{
  "num_hidden_layers": 10,
  "hidden_size": 160,
  "n_experts": 256,
  "experts_per_token": 8,
  "d_expert": 32,
  "d_shared_expert": 0,
  "hidden_act": "gelu",
  "moe_layers": [0, 2, 4, 6, 8],
  "router_score": "sigmoid",
  "normalize_top_k": true,
  "routed_scale": 1.0,
  "balance_loss": 0.000346,
  "balance_bias": true,
  "init_std_router": 0.0114,
  "lr_router": 0.000895,
  "num_attention_heads": 2,
  "num_key_value_heads": 2,
  "head_dim": 64,
  "vocab_size": 2048,
  "norm": "layernorm",
  "norm_place": "pre",
  "norm_eps": 1e-06,
  "positions": "alibi",
  "qk_norm": false,
  "attn_scale": 0.125,
  "tie_word_embeddings": true,
  "parallel_block": false,
  "init": "normal",
  "init_std_qkv": 0.0395,
  "init_std_o": 0.00884,
  "init_std_up": 0.0395,
  "init_std_down": 0.00884,
  "optimizer": "soap_variant",
  "learning_rate": 0.0027,
  "beta1": 0.95,
  "beta2": 0.95,
  "weight_decay": 0.035,
  "lr_head": 0.00865,
  "warmup_steps": 200,
  "schedule": "wsd",
  "decay_fraction": 0.895,
  "decay_shape": "linear",
  "final_lr_fraction": 0.0,
  "batch_tokens": 65536,
  "max_seq_len": 512,
  "doc_mask": true,
  "train_tokens": 491100000,
  "max_steps": 7494,
  "dataset": "wikipedia_en"
}
Below are experts of layer 6 (counted from 0) of a mixture-of-experts language model. Rows are named router (the router's row for the expert), up (a neuron's input weights, with its number), down (a neuron's output weights, with its number) and show model dimensions 0-159. Each number is 128 + 32 x the weight over its row's rms, rounded and kept within 0 to 255. Numbers have three digits each.
Before each expert's rows: a language model's description of what the expert responds to. This comes from a sample of Wikipedia text that the model never trained on.

# expert 48
What it handles: Forms of be and do, became, and degree words like most, -ly, less after a subject, e.g. was most effective, soon begins.
router:160118095131151060103133089165135182157140104120179126120139142137135122107117099073082134147130146116132117109158109089161075135111070209111191154141138053126140131126116084179152172184144174141131091103107108136086111130163057195156098155077191118139165156164119073161188098129119137096091149114179136134151135128118093106150111081093135121107129144082132158066147166139080110172165119132149125156162097068162109162141099152083118187141184183118122126131091105084108159136082112
up0:121090122112168091164139166147182150155151097096114154115133162112146095130156108128141128130102109179152133140094080135116135111105148151137133142104145168135073134152131068165102144100112141087125113131097118074097178079092170157212102070133146120145118125106128122084102170165110118162071132212027141101105159147094152153166162215148071141149110161097137079131136119100109185111104101080107146224152156119094137091155163165154090167110068134135106116104087138073123144126110122
down0:131186094092135079146179142156147059144100125120092149103122111111151086068094101195125129138092139095151183095086140139168165119127059109108090134142159142164207130125120074131112113147161099115185165144145154108192121086160157105077197159167087150140132123154145147115169123139095130126136102133080130097155078160087064107107085147142185067123095172123170149133095140112164151096039119113173136138192133139121122131131115137137124138115152156129140118171092179187110116076118088
up1:170076076141160108116176128139056084118133123135115150090110118097164105134103151165123157123124109118133118091100104122129170170132101131144130109160107057130142182156144166157145153191094099075123137099116123128135106124076152159106089091102115148125170158103211093118197129125093147157134077132143116159129199122091195138131091074114111111140180069090157146118183118166154137161106099050106168112165148110127163068128110085048106173153156182166127143132156142098155141070150110
down1:156075111159164074072106111111159151109173108139156142093060151115117101132137156126102152152155175099095152142097075105093184057124133106160081107097109099150108112150093073164141122146136115114156103113139096122145166141148217083177111125132178134091119080147130181116152174055115089126139174136174181117185159117143134131133144162124106148143134149097104125082115142160173099172174084127134101151145102111129076121095107167131164153130138199136146042144132192189107146081120101
up2:179120170125075116100129123119148144092128113175098192131039121082150137109097097075128127150117106149135122115122133075103095085127072123109124205110112125143064167086168161104161120118077161155105101167084179145134114106117118130108154122122187126174166140114056197113156131115141167144112104065158091110176100104161088171172122150131091084136108130113124118130191159204082109084133105155128119110167113158170064101119154129153135194171168122103127097152086129134093147109173128
down2:138080156169147083056134102134133107095114097099134160134162086154224175086185187090180135112157157164156142164139111096141090161127148080105147117132171081141129129085165099112124145108138115087125088147128142096155139151109132170146110137075065106150134150113135131217127144035124105085148083093123203096148085137155119112178121102134151174120132171139090184131081108144166157149150183081123104077080125118119134142100084114138158127134108089120099138103136109178175134154124088
up3:157093138133139175105118138164171107136116114168139135140107128115167157123119117158099160154085088145207109156142145118101142167129081092074127158117154177108092158187156159180091155078127143183145149093150116127123125086082130142110039153120138184158102135121095066110129155110132120138134100192023210119122134126140147115114128167100130091134139097104133164086196109121113110151180100108096071173120169085137139164088104168145126133127187155126113066092119180155120097064132141
down3:137126121141169199162107100153149180149160104123172149099158143132136122090155128091151170157115097177177108093102110088185080132129153089117161111070148146183148113035199054127179135097115089123095150125153122146099102106126121124124101126101143120148067117103157105158124133126123139134193049130108132140162114082070046127129135154111103091177147112111107078162163140095129168144145180110123109161131152069123182076143107140123121121142150104204115114107120120148179124164119196
up4:127105068132119095118155107129159230115134154126099178123099109119110151078138084134126160181095130132146122093186134168168209191088085084214131125132201102142076129089158122133102155146106146166053171105100136115110067109130139176148090126108150121136134086121175130158153145146151099111094174108175151171153085124173098102165067132126110113116099081121085154135192123145072118125104103137114180145177146109133170135110107128114112140171118145086116070127111112102116133140081163
down4:121128149114141154140127143145128143136132132184182145085119172170146128156138137135071086075085083064145161187084091115089152104188105160091139150105145145192126111141182128116130097161177122123142048132126116145115199183095112087142103039178114118123112109105180086056131161146116132164136093118122163151091151091163149145144118114085122175107221158137131176131146129123116101140109114114128042100123089164129140088151086142078148131091161134183137129090143125126104089112166117
up5:110118079116080138148180137115144136118218103200140103071086114111182163085156090122125125114114130179177164177165103192183134133175100107150173095077127150090157097149194124119153116136068113139053144103101201148128125130143144113145182151116151166126157110134087099115104102134140173154125057174113090103122173079142107131124073123142058162115132060142165098116141100163166148100125145140121154112155099158150072107163102150180105124163094159132153142129108103133097154131114112
down5:112136127167134121130087126170143114124082119077178134127124097112103099074108133146139105119088167196148129069137132070092117161114137103062134179198136089178111088051100164147098094132108114103132108171120138103169156145139122094171106133223115164171081157121126166183235170163161147110127168075155149158133133128173138130146112106122085095156093138118088111095149133030105117164112131163147173132159131157066158123156158121102133127139151117122076139133123107162091112117129112
up6:184071194088121154097137189163159141104134098069144086123088111085072193153156055110116164128114165117142115116131129093133129145127094082191109063154141112129131121151161124112132148131118101131149139159158105164099104130112095105197159141144050135136134129119116185137166154158106106168088156165050131120121169131160137161097118118043138118119113085046111118114232115162135135112129141095064142101117126158145099117137134132120138159175174124145154153146133126121154090153060121
down6:080108123178115194141121124115075172098093132133123175129125111122104042133154091141118147119158138132114137126126130168155174121092122189127201158100134143108148126123163139202142152126180116148119147170108124163159130098065110114116025136123161102124139115119167065148120080124108204135176158177168103119116086126144116142055110168124135095106118105199179129168082130141138110104180131121128155155166128150107154109162137083058079086080106076134109159069139091115100144117114125
up7:096142140073106088168174138113139141143084142078145170101157140119091159112099096134073113136107240079140147143186179101111155150055099102106143150134158133136132128102136106062167106113119144184103104138186127124086094156130125186151156101121098104142139096167061116130124126089180155130103147116122154135175088129139177123156148153166129115128132097159082202106119144196091148091122095179104134122114171110134143137146143145203123159149115038130082113129158087130139160099066121
down7:141174163144114143062139103061153094166076127150113119096150160105076095122134176127090114127128115044133139118124126119083156139100166146124158139168145061123114119143089094125163173095102128132136126139185137145123151186139138047115145161084096086106122142184108073122113150178110135164155145117152085160166139100095161137075170102083175121127151122139174100149080124147062130100116147178156123061198133169109109139218136172096152143130108120050154098140133156095151149146102146
up8:122127147184148117103155141100185163131179126132141117126101152120154116144126153058129085098129118131172112177155183111217074138144163129126156137111095073125090099123146131105164097119124168169103115105082148161104132185152101134163139159122137125179115094096076114081118098097185133094126126194097116075134106106146059169181135130166146128091195131168133149107190193081109100123109058136082128170162117126180073142118136147189168153119142088152113067148092132173125154107114113
down8:160122150123170106084080147119153099082137134109172164075158163141133083120149142161133112088128093134147118141154106135094144126026160096147114164144134145150053134130114138089104103085127123113133171116055128110101143082157121135081078100171125138106131071135104089155083120190134078146082170146134117165115165091135154146166132167099121175076158180164137162135112141101112078182133139187123065160116160093174137142172127075139139057148141073139180180176185138133127106111145101
up9:144116168107091128090154115077167145119117165109129134160165140124133163157091100158129132172183152085151174113147182094093107134126152121164148163142140134085127136153125081136103122129101165166087152129125129195133105124089136137077120103103080123118144118206127165126114146053136103125147071134108101054173011118196106166170121097153165084182107100080105135159120146143150158124139125133138117057150115126122125183125122155124128187129069152103124049131073123142164142078092082
down9:124123127109112160120074124095196106148115168127132140121117106106107149164083083090141196116106152107138114110125185104133107111151070117104160071130113184115113093138154095147102120130132084164171120107156154097143142123099169179052131116140133101140178047105154127094159149128202132149101090163090108122185060082116126116123164139113134068226116133151109129149142147172095167176134073154196155119123144172096144065146137163115165116113201148095113080112178128114128119088116161
up10:115120157129111144134083071143125106154124107077132160147131156190114151099142147177100131140131090066134152142110124122107096149136129139155113111082121174124160138119154094129151112181116134140141171186129121166118123134164092098171088121139087090116165124139150119114113112083119125108119185067109116111162055131127103151116071196147127158138150095142119174190183122227120149079102075154112113081150121178120030159077069160095155083150127126091179153123069100120103123207127100
down10:132134125168105125161118167132118094168086094204159114182139108094077111145128127114130123169092146163115099110076058098163091151160161130102147154094166120150077102174110126146111125098116086138126138124134141077166138154105090127150097112196126083158183159187103148092148197184172072124160101159130115082112120162094123120177119101121097082085066174133157138109078104120148118150128159121146093137173175150074182131130142062167122179091134110094092100168126137097174093093118185
up11:145117107104108094118118060175097129119091172132145170095052131164107105088121148100115151119154097116172130130152117076075103130167075192158131103117111151173179164146085101156161099150155148123086109078118072124105086142125087158073067133136156132148138158143126169100108136119121120117141140113123156093099149122111096205132081142140098149173146099050167182125188084189087210128147111126098146116165082135119130117146080146159193125165151100165129102124112118135116132194063117
down11:171145104162092116112159158139115108122170087102157120144118054162169198215154154143101186134158124157105117105161160147108123149110147077121146097120114133126143120142152137122079118093114159131110091136140110112162073144139128120125124150103118183130062048117093109181124087080104109164079126157161085083177149097104090107137131095098169145113086155086162102111100074175151172121137139146137141150124109106128172180149128020131080083096097148144211167149099160112134168147109168
up12:108132142170097178079204064065137126130149107126149170128099119149128138112090113052138103113152158115103100197211164096170123135108142124129141165095134113137081110094131111126143128154134164156077127168157108197087112141087079070116076102138087084097121138130114157153160116159169122096156094096176117125139071149180119098102157145132109112104108133135134200137127082109110144107185122181115168159162115195180094149100071121131165159150133118121179139107062091157104099133100162
down12:111163156070115124186116107138082135157141073122066068112093131151131149168109087192115093145071144156113173167124147131179095169173121115081160069096161116173211094095091119129164108122160078119114139128132114125152160152132142121136150147124167149099172149112193061108140115104135165140152152112124131124153162128150093141117183114169162173105086113128085110122102130123085123074112089078167159093128135092134126182091118187114122193122186179157096088116117129102111107055125075
up13:136139126131079115191092104127086128169139106081138096131140120156138112192126129111149200170053106153115087136143109126176175153189132141104082134117163140094145150151107136120138147138155115118148105154098099109121153160106138142162189156119140081120126155140135069158131127123117106218126155108156112175164120150066111079104114111110164113079104143149086072166080031091115121166111179136138140187122160171135202161125160109058105090117116084148167142138188112093130139080106174
down13:135084100074116080129142159155113195092141106140122074101169140160115140124067169127179146131115140150099170138159167173159125074108103140111218093127110156155075088063085122142136140067173171143127124137102153066157106163178128170098121138107129089101129099108130145157160117102184161085118132094120158163102126127119130071178170134136110154144071177142159139055097146144073152097163156097149097099102143125120168133154046111165101147129205142084146114161109143119128089123137158
up14:155107131216143188119083120179132075099089061148099138111136137107210078075108122106124115113132139133108132110109155139092102147142096082123158143090139186147107123147150174164121110103132150085113103104170114058132099069086098077078145137136108140099130148119153130157133104122106142164123135178112110144134154146170126142156114109185176148176177066106173163118191176164105126136167148104115148102170174148132152170154058119091136162103171134082121085091109156133113103181196086
down14:123096102150096115086166099106061127039138152126145112131144151099118133082082139096172060099137127141138086128092167120111108172153171178163122154140069120123114171127048133121095146190164137160143105105141126114116123161110166104157133128047101116178103119137119119126084165171098169157199093077056146187151146163159139150137058159126105151121150191116144100119141110141146151155109147092138168115101196090156116144168087147089125089155145143176111126152184107168100134121090108
up15:154126109147109166120170141108146162126147127129178140138072083165148180145105100090124104068091114160094120103158142107138130081126094133104164121120145145111155169049162097119124096103160120166113128128115040205141086135120107198086097141114157137116133137110115178135222166150147160118141107153109081138158143130128113165101135121132127072182133151142124174153143150108066201162160162117077129129099056110172142127192139148164100063153113106127200164113097129116092069106126091
down15:145038129086119161171122158120140177107100164190059144144157105141113108076084146198146104153175147086148091109178085137116144152132080065215142120114085081152083123175077135168140154119109120143151166145136158116131151095162117170128144146124072162160141117136092131149113099140117117086128142138118149150138072120116107112123167149114127153099170059091094118095176114075170100150127101102123186099088161149137098121078090101123175143137167155145092160113099056156116152183152154
up16:135156118090082117104142128096066137114163155135164160207096109133106199205136136073116136100110154136152184174193096095118119149125089149139099091090199096104112113102134104127133083151091108099100123157160093170105121124141088177191071131121113111139132156167133182134164117101174171123110127153169137097142088118092114063072124124075084067132135057142144186139163157155101163149111075146094103117196147169130115116103089155112115133113195157147142149118131091102126120113102133
down16:137098087068099136125165110146106108185165080098134137161098097111177141135122132146133153111157130140107148120146118134172190092120166108150132169119137126121116165132169118137109137145099169119153104121029090229095148114200093167159147078109084134129118134165123153169095143116174129167139138140104120152101140090138070104110136105144176160047133129075155098130114123168071113187145164144136121100126149079179142106132142083139070091126083138082196143149104050161105128107119191
up17:120137171139151104130115058141191082118109175164092150139122124168159092068086143155123108133109112118142159145121164163111034114167153168107151169173072113132109113167134132136118104062093130108111078092160145120134123147135111076130080141129096141121130160101099129109097083118138150095157128152153152105172148109176110134069122144123134195120126145055123106169113130103062088146112148223099126139172127175151138176095140148087196174155146103087171113120055094095143187123096143
down17:055123144119109155126161106115100127197108156116108074139094086142182124150121152111141124145105077145108116107085060129147147094139058094115097203173137107099148161133112131168118182139151171128186090081130091126135138140166164129141109140157142100120163158175144165082126090126105047118080141174151102123152119107120171121162153156119122159168136195059160159104152186186138107088119117135104095076118082101093162130136162147051107155145137155143166148096116095089095161170156076
up18:110158123145158143139121116113175149162153087181149160188148119091185089120168089074142176097135141123070160112158059134109110112169095134133090143164144114150077098167133143130075162106146116161131126134099129119111149089106123184216140192116107128113138166121093172124125126130150160207130125138174105061101106120142079209114108143037133091132184126117140127129174161144086145113128084160112090142149134079176161122197128118125140133127135059134070119153127169092114101125083135
down18:133141151155133181136074131178087176133148126106102148071142150126133154108176148143159140186073182149132122132080119099109090085163111097131153151086096132101067137056156177146135098165067152142075174141181058180091091132125109146127120082173176184110111136093118142152133145087130149085136192160144120121151162140106129127121174100097098111155067095147093176099102073109133104107126151069142109100145072153079167159099146185111166132155147092140136154103147142077180139128108155
up19:121069178099112137119117121151149131142099150125082117127150145142134127194126178112166126171185104152096085060094109118154108127173105126155101143135139078151154117123118147140177176074162111048157128156132060194151096136133167164164171172153082132118100164105091069106078128104118097121112111144115137065134150111113158211047144157106179065117128130149112177115085134094164187151119113096107128123052112110117131161080178138102156152157145115118103114141103104115175148160120173
down19:143121087119115186095142132188171056182083219115117141195073110145149118094086144096115144134114127090132111147113109106110119151117148139166142079131127143121141116114123114222158114132164095141118143148064110162169121103112171137115136111130090142133168122169135157088099139131130100167162152195149186133071127076097146085123181123106158094121111104112139054126149117101075105113141148128198186111107092130197081127136159078104130108119152120151100087044151185139135124147145104
up20:118095189140074164093089114136113165167166091062091082131125113122101143129135124134103146104182072128110129137139106095233174157124089120122132093154107159092139131160095144175099134153111111121086111159114027121111160093105120181152118114134124114098145101098183116156177186079106088166109149113121094150146152127069172086161144151206115152140140133106130158119092102236129162085110178118142151134092173089130159140142109159117102151093092161112129117149116145082133148122088091
down20:147166131149158077139150086105131115137090099077145139114058154103101164091118113163123151109152141083151111118172131120077100093125152152134120118071146139143102109149128172138135146214098124154090122128143128131171165082152085099100077165125178156114145095138158196146147141164147144171032073146158118115068153163092123144091083107129155156065176094125061158177085102187170131100187152141126080139181163148095087113118119109165090101111128122193098120125149115142160128163141086
up21:086176096151130135115175149119084169105125157196131095150144115091170135122120156135103095109114098106107148140094113168127123185119102110150148147131127037142107175126160098107093100124119130144110112128130130166152160083152138151147150161117110094071181144115092121142193102064211149121129146172105143089137135149105090182174188205125219067094087124102113115148136156110102227071145092152114117166082150092079107152111132134088129110126109140115062117140102093137133133153161117
down21:042131094133124159101179100147103132117135143169070052081120196158080185146120153143120079167128187160151108141143074082155139146111131127127122137138167181110156150179125144104091066174139118113136086160122119160090147094158153123127143171204150148152139120149131154108142104085094091126077137087177132118085101174182121182156158150123145128070068073128097101119143140121124054065105130131087115150101124110142128161069150184175113107108153140126137087162129111143129087155093130
up22:144169142150152088104138169134096126097085165156159120168131100086120075095153113145088168120146226148132116124131171092139109138109155137127093179190120127133048196107119085131117166093117138123121102092134107113079151109139187149093099096097166095141126128083076076091110079112140164165144209154140173138147170114155185081132090090151159108056119119135129095070103152117074115126104159164133169167143175090139144157058104110100144139147119078162099113132158125120171162121089142
down22:156187124083143146137115118137143117188140174187102162085139055087131094117097110073193144106164073146156094128127091145169119153144129100129147134129206135186122084163113140158086137172088129072106066179190122079132115165128095124080116142087125081104118150182171090120091155082167117076157127120129103124168136118148106122153170122142126134091089138192126159178082175132072130138141145124174089114169157122161119160100112112085098154141167153151137134137098060070125098102107124
up23:147133090181102138105167180075108139137100119091120129108119099071161145177104133145148108146151124109115091114184143203162151166112133140117106187177141110149125047158123114180122117183123081149142117162180107157056143119111098097182206089125167093083140188076111175098110127110140179127122132136093098086158098143098128134122111178111145140076146120122096168143128165185107132124109084140108188099158175112129127153145124139125138186083142135141104095177114075116151071048144130
down23:109087168128108125165201199074143087071150146144134090064135129094102132132138100097130035134141145100092147173147180117106107136135171140169139108143104126106139106141124166089159112179093199162161111107114176120145099146127087131154150076176097071116175158078156161156102158121151108085144123056125123067107122124105159123138142100181138129178111105099144161152127089139125155101112111142111164138154061097150166149115138162149131181153149081113098127109134074126193123091077196
up24:137115125176110052150149131090142107111132148090108112082168149133158056122107116114125107158121149113151135127156144159136187172116134182110182080170147138136118115192113149204119065129081158092101045091111080092126175168121111139091111078118146116124188150096081134102127111079144160149105096166112096139139170117113119130133164179154126174128100126137174104114098135112065165155094128175072133148149212123104175187125183133112107137191101166143108076105130104087122158129110157
down24:085135116112134180244154157113108117127079040129117105093156119119171095162146139144140151139083115104102182085156148110155144082141123129087154175154091173077125072156129162155098163094141116170098153143120181114101102124142154137113185131113168168134118094107090158163132098120107097175069147131162082102113134132184129130089093171134075113157150112131171060186162189082131127155153111145106133103110186109091084107065106085130146138109123159151110142094095135159100145180154128
up25:164199132136159172157078182097141077128139159180092106132169148126126074146145100107142077088072141142184137142135148116134089150131116118063124200160081165067069122146084134076147094106099061094121123087104205121096155197121109145150119141096145129124116098126150084091132097117134067130163068173151119091169111114182120170179146106138132138104202171151193093084132151091114093130137097157139156131092131135139159147145144129140171165137104110088152110136112171116148157115153126
down25:114155115142118056157168142120124130072143149112133140203099120108173166090051116171089164139105176131181150148108160186118159152131145171137123141105099090187129126152136122100091146175124120093070100134136103112091126168082142105130155157087143113135124105116099089095104128124104089111161090157123119093099124076150094169129081097167125157058138111089177094104100123123144148150131115181141097136145083181146129147126120163197167204152135164096037076165103177129171178151151105
up26:102176137126153090099035109205114135101117076128141131167091165134097164131144106080150142081106099141106132133111095120165098105135165119124124124084106126106178077085158137117199143100126160131168167134143153175164123091151152132143056211110106132148132123194112088142180112179120080159123171153200119145092165116089124082080114130066134103185144189103148114103137155074175088173160109071128109134104091156130118111115126120097089108128105102170127125150127100151144152159183097
down26:115170202131095096163105148060133110084100120098123111122165186144111124172132117145115134048132131133111122108123180105104132163091112100118039164095159136132188132133098189102090094125106130103166124136186092111139136157115182131159186110103158105129101202136140154109102192170093183125068120108122160067113131211139166138098069102093139138129134103154122126194098174149162142107071097139117083164149171184111086096114150165118163135078104128095145112126137141147132109115125105
up27:164142157086087106129170094154124092121156113164184131158163114127162121132091110155093123109116138123111122160190137111082140095116123183131138212151127159149193174147110102132110130173112112103081129049159144128087130108104119110150090101147198148174141166093133168083110078106148083139132101172162129189131070143186158023173144035147082147100155135112095136141106104118115102158123145037125066162166106156154134164113129136134136152119117118125124149117130139142172161099101112
down27:108108056096080144141125121075114148134114110134113142150143114169112114070089117129140151134130106133140104124141158157140137111105147122183073080123123168164082143212096079132145179065134081172149179135083146110130161150131098072159103097143144150113153170103110094128100086128150163153148177100141100074081067136182098132109146161147219141158140076108107151137140118078173066121092121100141235100123125125167170129169135145160128143083105157139166131106141154097119070179107135
up28:114094224126162106148161116095150118123154097133105117115113117170075112153096119131107118103087145122081093103170080146143185096076136133126154088110134129066132154161133161088134184148139104104188169129143171190156152129124126131151114172096098111148132126156130088094116103167123082104121136154119133122138141126120117185054101180115111170071113165096174132144112153112133019217142188134101114189114083224143085138147159123113118129123125116077156133168142141103145104152120166
down28:180098148131148121090107140118105116172167124085133149082139139144122158133108114105093129134136117161138108122183108151178195142130146174111123118078146082136104131167142112086063181140087083073131071034165136127179169112133080204124134114100136128094067153155132141076115160107132110126123108076108107096136201147096147200169135148096121135134112126115133161133115160145164146093161104146109128116159121057100147140093189067149117231116096078133139147150124114128107174095111177
up29:073111184187113156109162085099147130126130115065056133167114098164143129113127189080104133124119094092077139106124161109132080134101128110079123102161097131140150154165101157145170100150169178163074071193141073094138140114145145150168103146123145104142117114157128207116140109135137153087143122147171119136151099119100087129117138129181159144108089131160139141189111169120105120119123127149101176096104146116178199204174158119160111156104217121076129142162119098037155104139129158
down29:163084096112170109168106076117166151098156078147132207123158099118076123179078157067135174168145136116137151167125121149144152115092090156142147041129177114132127145109122117165083120147176171117148145126152118139130086041169115121114103155140137134114184138121140083086161117171082157123116121123163104168127133125091108179173150127119103060148119150142089106143139173075122149049161147135126102119128146123145115136080101173131093174147145093078140135142166150100062173031123154
up30:202179130054108116134160142139097159097134156067174186157142118084156121091109109115048203081086107159145119143153139107155120109149089119135129084124148133147103173113134146197152102131163160118110156125185129135171096123135101143172163134119177069057128143116091119125158144147169109104139137183120140057174156112130110126100121102111123109141102159092109069150107093113013110119136180129144098140172083128105164094132079142124173179147110113125124128100124159159154134117070152
down30:118152108137142151155110123187115103208172129170125121177146159106120127131152135100216076163171176127130135129108080160132122060094163185130099125198124133069173135125152114063119123124101130139063117125116145114071114102089078119128200204144101114103108122140094094088155095097119189097100108162073093218084123126117129108153076148148108091146107102173128121132103139183171168057149155114130118167087134155137143121130168134116089083151106113106142128164113139114100102139143114
up31:175153101116097063162158100170132174167157151106147179155134153134127171126145077079144143142114054127118162168126145109115122134171161141103145132092115169118099168073117060127119110151130102153119127125082147108141121138100163147060061131136129145176153113162148095139153143119135110133051144091118164147128122159139134133138107143146095149170125124123113125149095132092135171118094075047104170133185167099104159070075070126138029130163100147186143167116112157037136084161098101
down31:153118154069112165111084077134136168166134092109090089177183078090129118151166133096098110108064061079107107157109132181126147175148109155171133095189148120094143157131181097150077104095094146129131183088125096126121080108098136143111098099124132184133174113133170120129157132198145079098108145110102136122070149146151120113151109171193121060161138161142139131080120157164112198159146086184112168135136146142082109085112088133119144152238100143108143109140136151098125155111117121